Below are experts of layer 8 (counted from 0) of a mixture-of-experts language model. Rows are named router (the router's row for the expert), gate (a neuron's input weights, with its number), up (a neuron's input weights, with its number), down (a neuron's output weights, with its number) and show model dimensions 288-383. Each number is 500 + 50 x the weight over its row's rms, rounded and kept within 0 to 999. Numbers have three digits each.
Before each expert's rows: "mostly gets" lists some tokens that are sent to it at least half of the time; "comes before" lists some tokens at least twice as common just after its tokens as in all text. This comes from a sample of Wikipedia text that the model never trained on. Tokens count by the router's weight.

# expert 3
mostly gets: " York", " John", " 2023", " 2011", " 2024", " 2025"
comes before: ",", " (", ")", "'", "n", "a"
router:495543495497525542527554494476511456427493460605559507526423504416514502499468503546402509488544353563482516454570519457471461542530600513566520496514489531405482478538495449430460415433552388319502561446460471497526529490479463558545480431481469511400497441516472503590470489600519519524
gate0:557543529533539458517432486519478514476510472435525519535541480431455398481528593435469418535367566501535520485605467574477439513506511535627482457477540466606514471430507485513498501451552413409539484446449473444519499559407427605491543512643451480436514525482442563437450502619517449546
up0:487490544545534482462466389579567430490392506543514485546529395468518500642525477468459539588547462485556442508572528567441469559527427403428599499413556492496524473494443468382510435430548490535540489470441505440440488448536520528474518552529483416460538424483478469559504502575499472517
down0:501538517492497415504465509566509461552416562527445530435431473509507503513510465383491473435429455520530520495590524529509504478561498479514464478446516489520507523442452483507531492467401443561460520527506556462463461474500519516476530568459537446428456451496479477497508452514387501429
gate1:527481505454491498487543491515584557475550523482413407496459452482460450433526567550494546504471494522477519510530475418508462491402578467452494433565510555469579577510463547542525699532631570476485544526569494661519496476489556517567539469535447521494386528485536508517432513426425505542
up1:487494480479485549477458503623544441501546493552430509465493511515509426467538495463435486536393479460454481407523528546689507470473504456545545447512494479547498480504476468501481457434503483439604510560519528449471473551452536506515438496550540439521489457544518411532552482558567597480
down1:496513513525351475474557604511532527463520510484500585564475515590453463466525536495478492485502542438516448458505476536443506496480528495567457415458441452552470458490471586494385541464470504490483437482491495531521535516513472542432383474474519534592493488479502549531500405503547534534
gate2:432584529509460589553482493523521461437612466516387494463469575526476479540479490537486510583540482528458529466495511498567467473526488522388458453505489478409530413492460536439494504569583530469467554467497490555477492455528437592451436480430453475490491469586536461499451425493516532479
up2:493555437468493525517579471424454518428449461507464498440462516520461493538404458484417451517556506527409477425423504392550524540511485486452517427546533487511495461527517471508517392523582494446463474471481465497421434398524589630520534529481485536444480558449542533488518497493479514533
down2:536449449545451420490558454507472620482455507494506562462499583487528512461444407515443503455474482497446583501416456553465545453488509496534502481539424442550534430542434539527476556498493463531504491526514408461408450453457556533548503497478548484526433552439541575547495523455500484332
gate3:559468515571460553550526476481428528419526504578480372542561521567446473532511521500583567581510496464491555462432542481496505501548426528494540497451467495542492491384532498542551438491475484462450395517529571485488536526442501464514519491489479563498450515524497514505531528532496486492
up3:559436558438466542465482401528530402520576476507562509416542516465603536481469600510596458521427530455480449456529438524530469476431538508504472538558538566496544539483453468494415499563512525501513536554549471556482509488461483511455578552476467503459565426474488552498552556496492461485
down3:479511427487546498514523493587522502620514629504490608509488503469489522538489541572513523438483560472485446574542431545518423652528637518521398432552486439438536503480589534508462425549493576520505463481470474561501510450540446457489442461532545473455554458538494461511556476458561517561
gate4:547566500448533480477423406527461519490452577532461454583509507539515517517504556460582504495573506468589503567500475525460521428481462454515559552525524514474444431495488562441493462537499482487461601490476476609455428517586457463527536433372416537448517528571354515413530484439522524581
up4:551448454527542508440505490557467558521468365437467431525530538560454479542576596582462487524497626491430475551475481508445549525538456504379529505531512415534513524504470508466545497510530546491478426458406534482516489511481505515399551492466434515443510439532461477490531425566602484559
down4:508563466536586444408415386520514543555463523615503557544507525492536442456464533424501499562555492515513578575405454511453466550502404451443374491484438464554439534439543491499568502566562449375460453586446475502467516487591448501462468404532453485462462526481510483499490520535526484526

# expert 2
mostly gets: " a", " an", "\n", " had", "″", "  "
comes before: "|", "-", " a", "ed", "ing", "The"
router:545479519476412500520507573512464531452469455556499438554543484393543487555466556431609506532507463490555535413483382477533410544495494651516497544561509426437495521471477475470477523438476550436537568483450545517434478516543558521394447430506469495409545446513480475595490500429493545351
gate71:491484506481421498494477574544439583466554580563489452514588456478470536477470512451530482571481456516530565497489530518506569521516475563519493532576416473540451499419497509559502450508448511502568453468516422590443483405546467509583483485521467556437641472398417539484534488492536560466
up71:420567452557485465503497534489527473558488478481482519552549441499505371509502540505412450547595476515500559472459515472472445485523535545475570591562625548517495438555491409513511474533571525481525453498490522531603568495551528474464437449503418461411387488459442498462505450434513450487
down71:544481476469446546490511505431506492456478533546491425566462425493491568572497608396538431487509534536414470539512472505513480408470450499491511474484473477546521548571506443553527510588628561497575460529542542431466464541611491495567478432525483512511510484518433575503550483580541563562
gate72:493597555488471525515480551406529553521504527537445441506492519486508475432511410489443512513617371536524508509542476497418460487466482513401522605551478487494542680476518583561453404550488492509392516538472414424429496440480530567476507513476437581520587419497500539482445632460524414418
up72:489498515587423466511537468516452505484591510568497533447498436537525547580445459489524558535413541514466495481538445447513533511614445405537632502577523555454492521491543491446553428458554514493529529553487583588483567560500453554540603554478497436530525535521496583476537501525446510606
down72:463395462547464467438538478524408543391478426459558526511471589466395494541445510433569475488441506549521445578527501466460535493486522454424469604509520524391500447560523474438516437505502552453499464511452573495492489494530493621452486486499468503502550510540453485583499565412467509482
gate73:484478517544495566444482546502509514483478515501419468460541499555484505556547562517481509530563462528558480560579516503470540527515456545504514492447470504537514462557487469608520519577451576528497536531428527488534521395550451497574405489462461509440462397406531505551513530471552471497
up73:476510430557538500507516501425574583436467621547515443452522473524385454463451564542540559517530488523581508463498470537502497539496494520429451550541532504428429445555450460518522462524531549460556503529532546526459479431446606507486448442409489531480469513541515601421471550476531532632
down73:459543521530390469350405517478381524442504508491425481491542525475509555565467473422451522545476557529414597416471481540561427409524468517495469541439569589417452505498518582470455477524524604553466518563470491530526466523543439452461540511477438464530477524491477526386497485485539546532
gate74:507471559537539475564403476492502584457524493512448456567512577471440506539465502535545461518436558489539547359465488421497505475443514549498444563603531508483478505450522471454443505507486529500523461510619439447489465419551443428507506431484474547529499510471504448522489497472561440543
up74:465455517482488452570530562505529470457439458503578479486514564475500523510549508453501463587498464460483494467495430454515496505609531336670454537539450455530558600470494533523483457475500543496478527490510534512561544509389470517541526437502549452527507467524478524541465518554409447534
down74:415446459505473567501500517518575461532493454428534499533434563498481534484599352466429477523428434505501463478554480588478575517553496527456407611495509531495514525524506577522460548511558483511513500502495515457577512462473487568547374573484488422580502490454499379582555552564490500544
gate75:563437519571435589437514558496422423590492494490465422549539511462512535510513511434525437365472454541568598465484534512517432535506556526541494457474427512496372440499519487485464550525405454466501436543435468471507460563545400531462399453579523451492550465469539518543482551498455493415
up75:527470556513497420458457611420457409509387557548502522417481443481564451552515528439479596525521531522485528499548443500386513507458462416517427494495448564566445534570554566474447513488468485515588494594418490477559575573536545526371444516551510500516516511470481475570475535491589486579
down75:472490419450472512465503508462604495515545558585568448516447429538402489472500512449493516460593537450509444486598481473499549428470451477533463462536481542529449474561483512522458407540444482480438606583491484578583506560563554452483519532473489533474506486442493516527532506520468573564

# expert 1
mostly gets: " 0", " 2", " 18", " 1", "B", " C"
comes before: " |", "|", ";", ")", "–", "0"
router:535501564503468586519534442563433420419492506544554478526493491509523523547471427459524500378532388499569478434455470530463505545457507540563497536517509576380509504513534513496537484457569438405527597463480490500476482525427497519501493506455461489478522595510415619568508520502515463465
gate0:551460485596469501565499553462515535466502453514527503428516435456523477418486458457494450416490416569480489495525539594471567526500519541488532392424489517506550431431466524458486574436495511534570485551532522589512499452511492483497432564471512494530363517487453499507461527544461472466
up0:495584515527600555497433568497475454426538487531494463575530535470529500437532498497508481513481512501498538559588522533514470527513496575544377566510579483497439473497469601546466530477439560506502446507451436481500586493472582490434560476497523511413567498453544554444497477477533461484
down0:517493541492477444452467437480453437417458552519463547541494472566461495558479508556521490561490534462462441527462452537497529454416503550628472449537554523551511526482449528528566509557504439539508491534526513456449481449472419568536518482536471490453587545466379472461413511434462514440
gate1:472432485509458556566602465529465564536466403530492512426518482513448474436410426541555551567495471497489565484441529511429505558493537484514570481515605510466499502445588611486510526485599461508532506538521450580376484534565504568535503535443555533586532483556550488549483432487490503528
up1:535493494566529488511457451414456535551531600458546457520614443603456602433461446457438496452478484476501526528478549493534480515528488531485444479436553561393486410513531460554394539564585494419433562510528481499388525502511461613516528464491479474498627581521526569431517493389445447496
down1:584634520507535514459514552495551490524516618411533506517575481493546459456486531516527421549541490456458480499504540509498541519563496540499487470456488442548504488560493528538425466525488620488524468592518548502497666602512478392530517470509532521493516529555463482494478530459498409528
gate2:527496466558532549439456440473513513422557453551474432482384449498473539478414583574495540531605465501505506470465449638522583532516446453465548480466520601454550503530465464494535484548507478480504529562526525490497493559461478418516506513484418508459502513481581395574515502418491475460
up2:612415507530540474465432592438542499386447473475493495519549530469442557555515467415418508392653487509583555525472512473581487458462581494498509427462530438454455551560485431565550547531601509451597445450499480495530544483516444481472463481467559466470464376556501449453499581559533522503
down2:500474510446469425573565591590444427450537492594452497454422520455392501515492444502516508437492444474536526462502521463506573443528489488471471502528640422461515580478508540484491503442527558456427474422440474613491513504483394477497499585511598636537470507507518534603490555544472459406
gate3:505446536522480504406651445490469511580530589544498487438478526446500525473508503534452436512535536627570498540578500518525536483437376567499527524421508484529433618483465536569521562517404415471540503595480414460542428390489526549485554614445541633490432518583551474536634507485465423577
up3:487448511405618469521446513441511477450473588431472465535472459443456487548538468570583504611394503473436551435454541533474500481497473501461518532550487547475535453542532502528479469562374575549463505556500491523434451597551413541453529465587550456582525466477489525504464429477455574499
down3:505529519478464518482446445415483506455456530453506496457549454516522507586534506464599435452479462547513474531511369495541511447450489448507591456479474470563459468420473445485503528478521435545550453408490442454442443514421457404475489476520576513419509514546548506602585475520466562505
gate4:495531542461464361470543533584475508508520460510575508462509454534611496455474512476553497610493487426495558448505513493481528479571428498467556486517450569582550596455525530503532497567479422526516494449515487486484549482489521489468480508488496592492441496500487585497364456478465464452
up4:528396483523592533443448410519468485505497495439504511544398430534456491569514489610468510425501430552481556598441525527558466396471503519446453487564412568490528483421508552518478488473449494565484530474485430560558534515579430518596580438430488541461556560496441515485517571457440540447
down4:425573507521568508534474424413490544390534455494454491500491446498467461476489474598456547521501425422434568461478380535475591458458493427417556433512533512493575506449542439477510477497531484505494468381522477611524576458538511501568511559594458514516541554538597566425464501494502460506

# expert 5
mostly gets: " film", " where", " season", " work", " while", " there"
comes before: " of", ".", " and", "\n\n", " in", " The"
router:549609502443488501497537507546500421521456535516533453494547503480492494515495555451589553523548309549471496494532403495475443517507498558546454502561488520497483471526527565486387488503481508432457539454612526436439549493380511550561557378443436576497409472567486549547464494492503509453
gate0:486430472456424441385503547555580501459525506480509472483480548472526451553497496450567519542569542499539460558517484556527436543507505573514450481420526513498507550522516489510506513573475572483488574446567466517452530583538477520355538485487563546454418476469479559477432459531479458519
up0:452511506454525569506471482440524602533498631529398486489500478543540578479579556550493443482485554597532541472463554543595539458447526492593461560538450476473483530469472515492534490532561449528517555560410527594509489560465557503444510462449457448462417508515597472510449532515458608437
down0:447532576526625483585592342409506542473526513508498405430496456587522569630547467565550534439498478485549500573442494450446500503451495568553485501476482544553486470478420523441507487582500516418485520470480500435549519573435502496420383521411579527549504532572569546461489395532525471563
gate1:529517532410518468609568482464436445447483475539573446479491555485447466502538563521496497477480483441566408451518505486516502435495558516430502445555393538519626561483548525478449583540458549493478589538545509509502505606502515521512454437502432502385443477487600625474495485510460401538
up1:546503540514404446513501451509568446515466523540501477436518478601472509514551549519537550470552483446478477576538433546634453491475458533517587464541463486524490555493570534480540422560577554443459448497497486510496567546423492461494538432528480547471473576424489572494516503448485566486
down1:415529518542520428421541437501393428518555491483471449556463484465472469407510495498446542509500486448583544431437546521542445547445493573474478540560544483528413483518494506595484557499502532624498533491504552466545471524539490522517468445485599396465507535557551475555516482549574518563
gate2:497513577534438490564527589472595550520445439451403508504482475395579511362546487443440499500561345471527450498493522545490510469466568506513512523503462423494438442466453607580460515474535513519494534537453539521560572501437564491500444509435485499457348500440402467513498490530523542529
up2:458496455423540553541448509509540595541493473560536470504503586565454506467520474505535384472500595484575554451446508458389538471477534540567424577463472434472402392503551511477545499462464464570461546498448599490573467488500415456447414486445461504420511528523446415533481612474469499518
down2:478513541491478644398498552476532485566456470490576590490482462474535514503441496442386582521438452545562486571472448502526477539514462528475413562546470587589458536427553485549526625427424427530545527570549457486507410464573477485385584564539523540438538522416560482461505508505496525519
gate3:515613561532496530510452571436453560478412489480538458458555519462363598574501584431488488480474395513513487597588479604533461512570490506613520475540388411582485430464550536474566485484416435522490496371470461492520553524422515534527433420520562542581534423492407491568499516510369519458
up3:439492483484514593435517490485554587451537437514499510561443434460470518481568464409506454513504425574488600498523510444468561559499479509504373511489484519480515522515521490494489501450496502518522557430436533559482468523594498520498406425517534488486572487520508452591402461484583537474
down3:481395453575540500497507400527576571464458519526508514485463508537490400579474458427473450530493437471509432479492392492514457482490461506528551520467500542524547472506463420452573506483500506472459501429429479473487550536474515500431514483393565360571483499509425574519592527461433538425
gate4:613464623563447497492448580482474459496514503555495505560558572492532546501514540517525475564424525496393485472462593535458488465503482564387443414519478568566572520414511523533497547583513589458506444545482442514541548520523447586527399426530555469498467454519509525492491477495616495514
up4:425564454546500509505518486439502461459422537528550557480491376522439488552488518424507438487381491561494510419445488511543507551558499469431518494440604513528493461558526453599533530561544509476452476470448448554603467548509454444510503466487466483484427468433592399481526464542551478468
down4:500461605515503555493489451587450493395563510489454487580557532519571497401547528531568480471500511479425466530535543528494492562427465525500553507485525610575506475479497496457493419453509518457550509462446435448510482469515465552566458494544402484579555520493508444555484496527563540418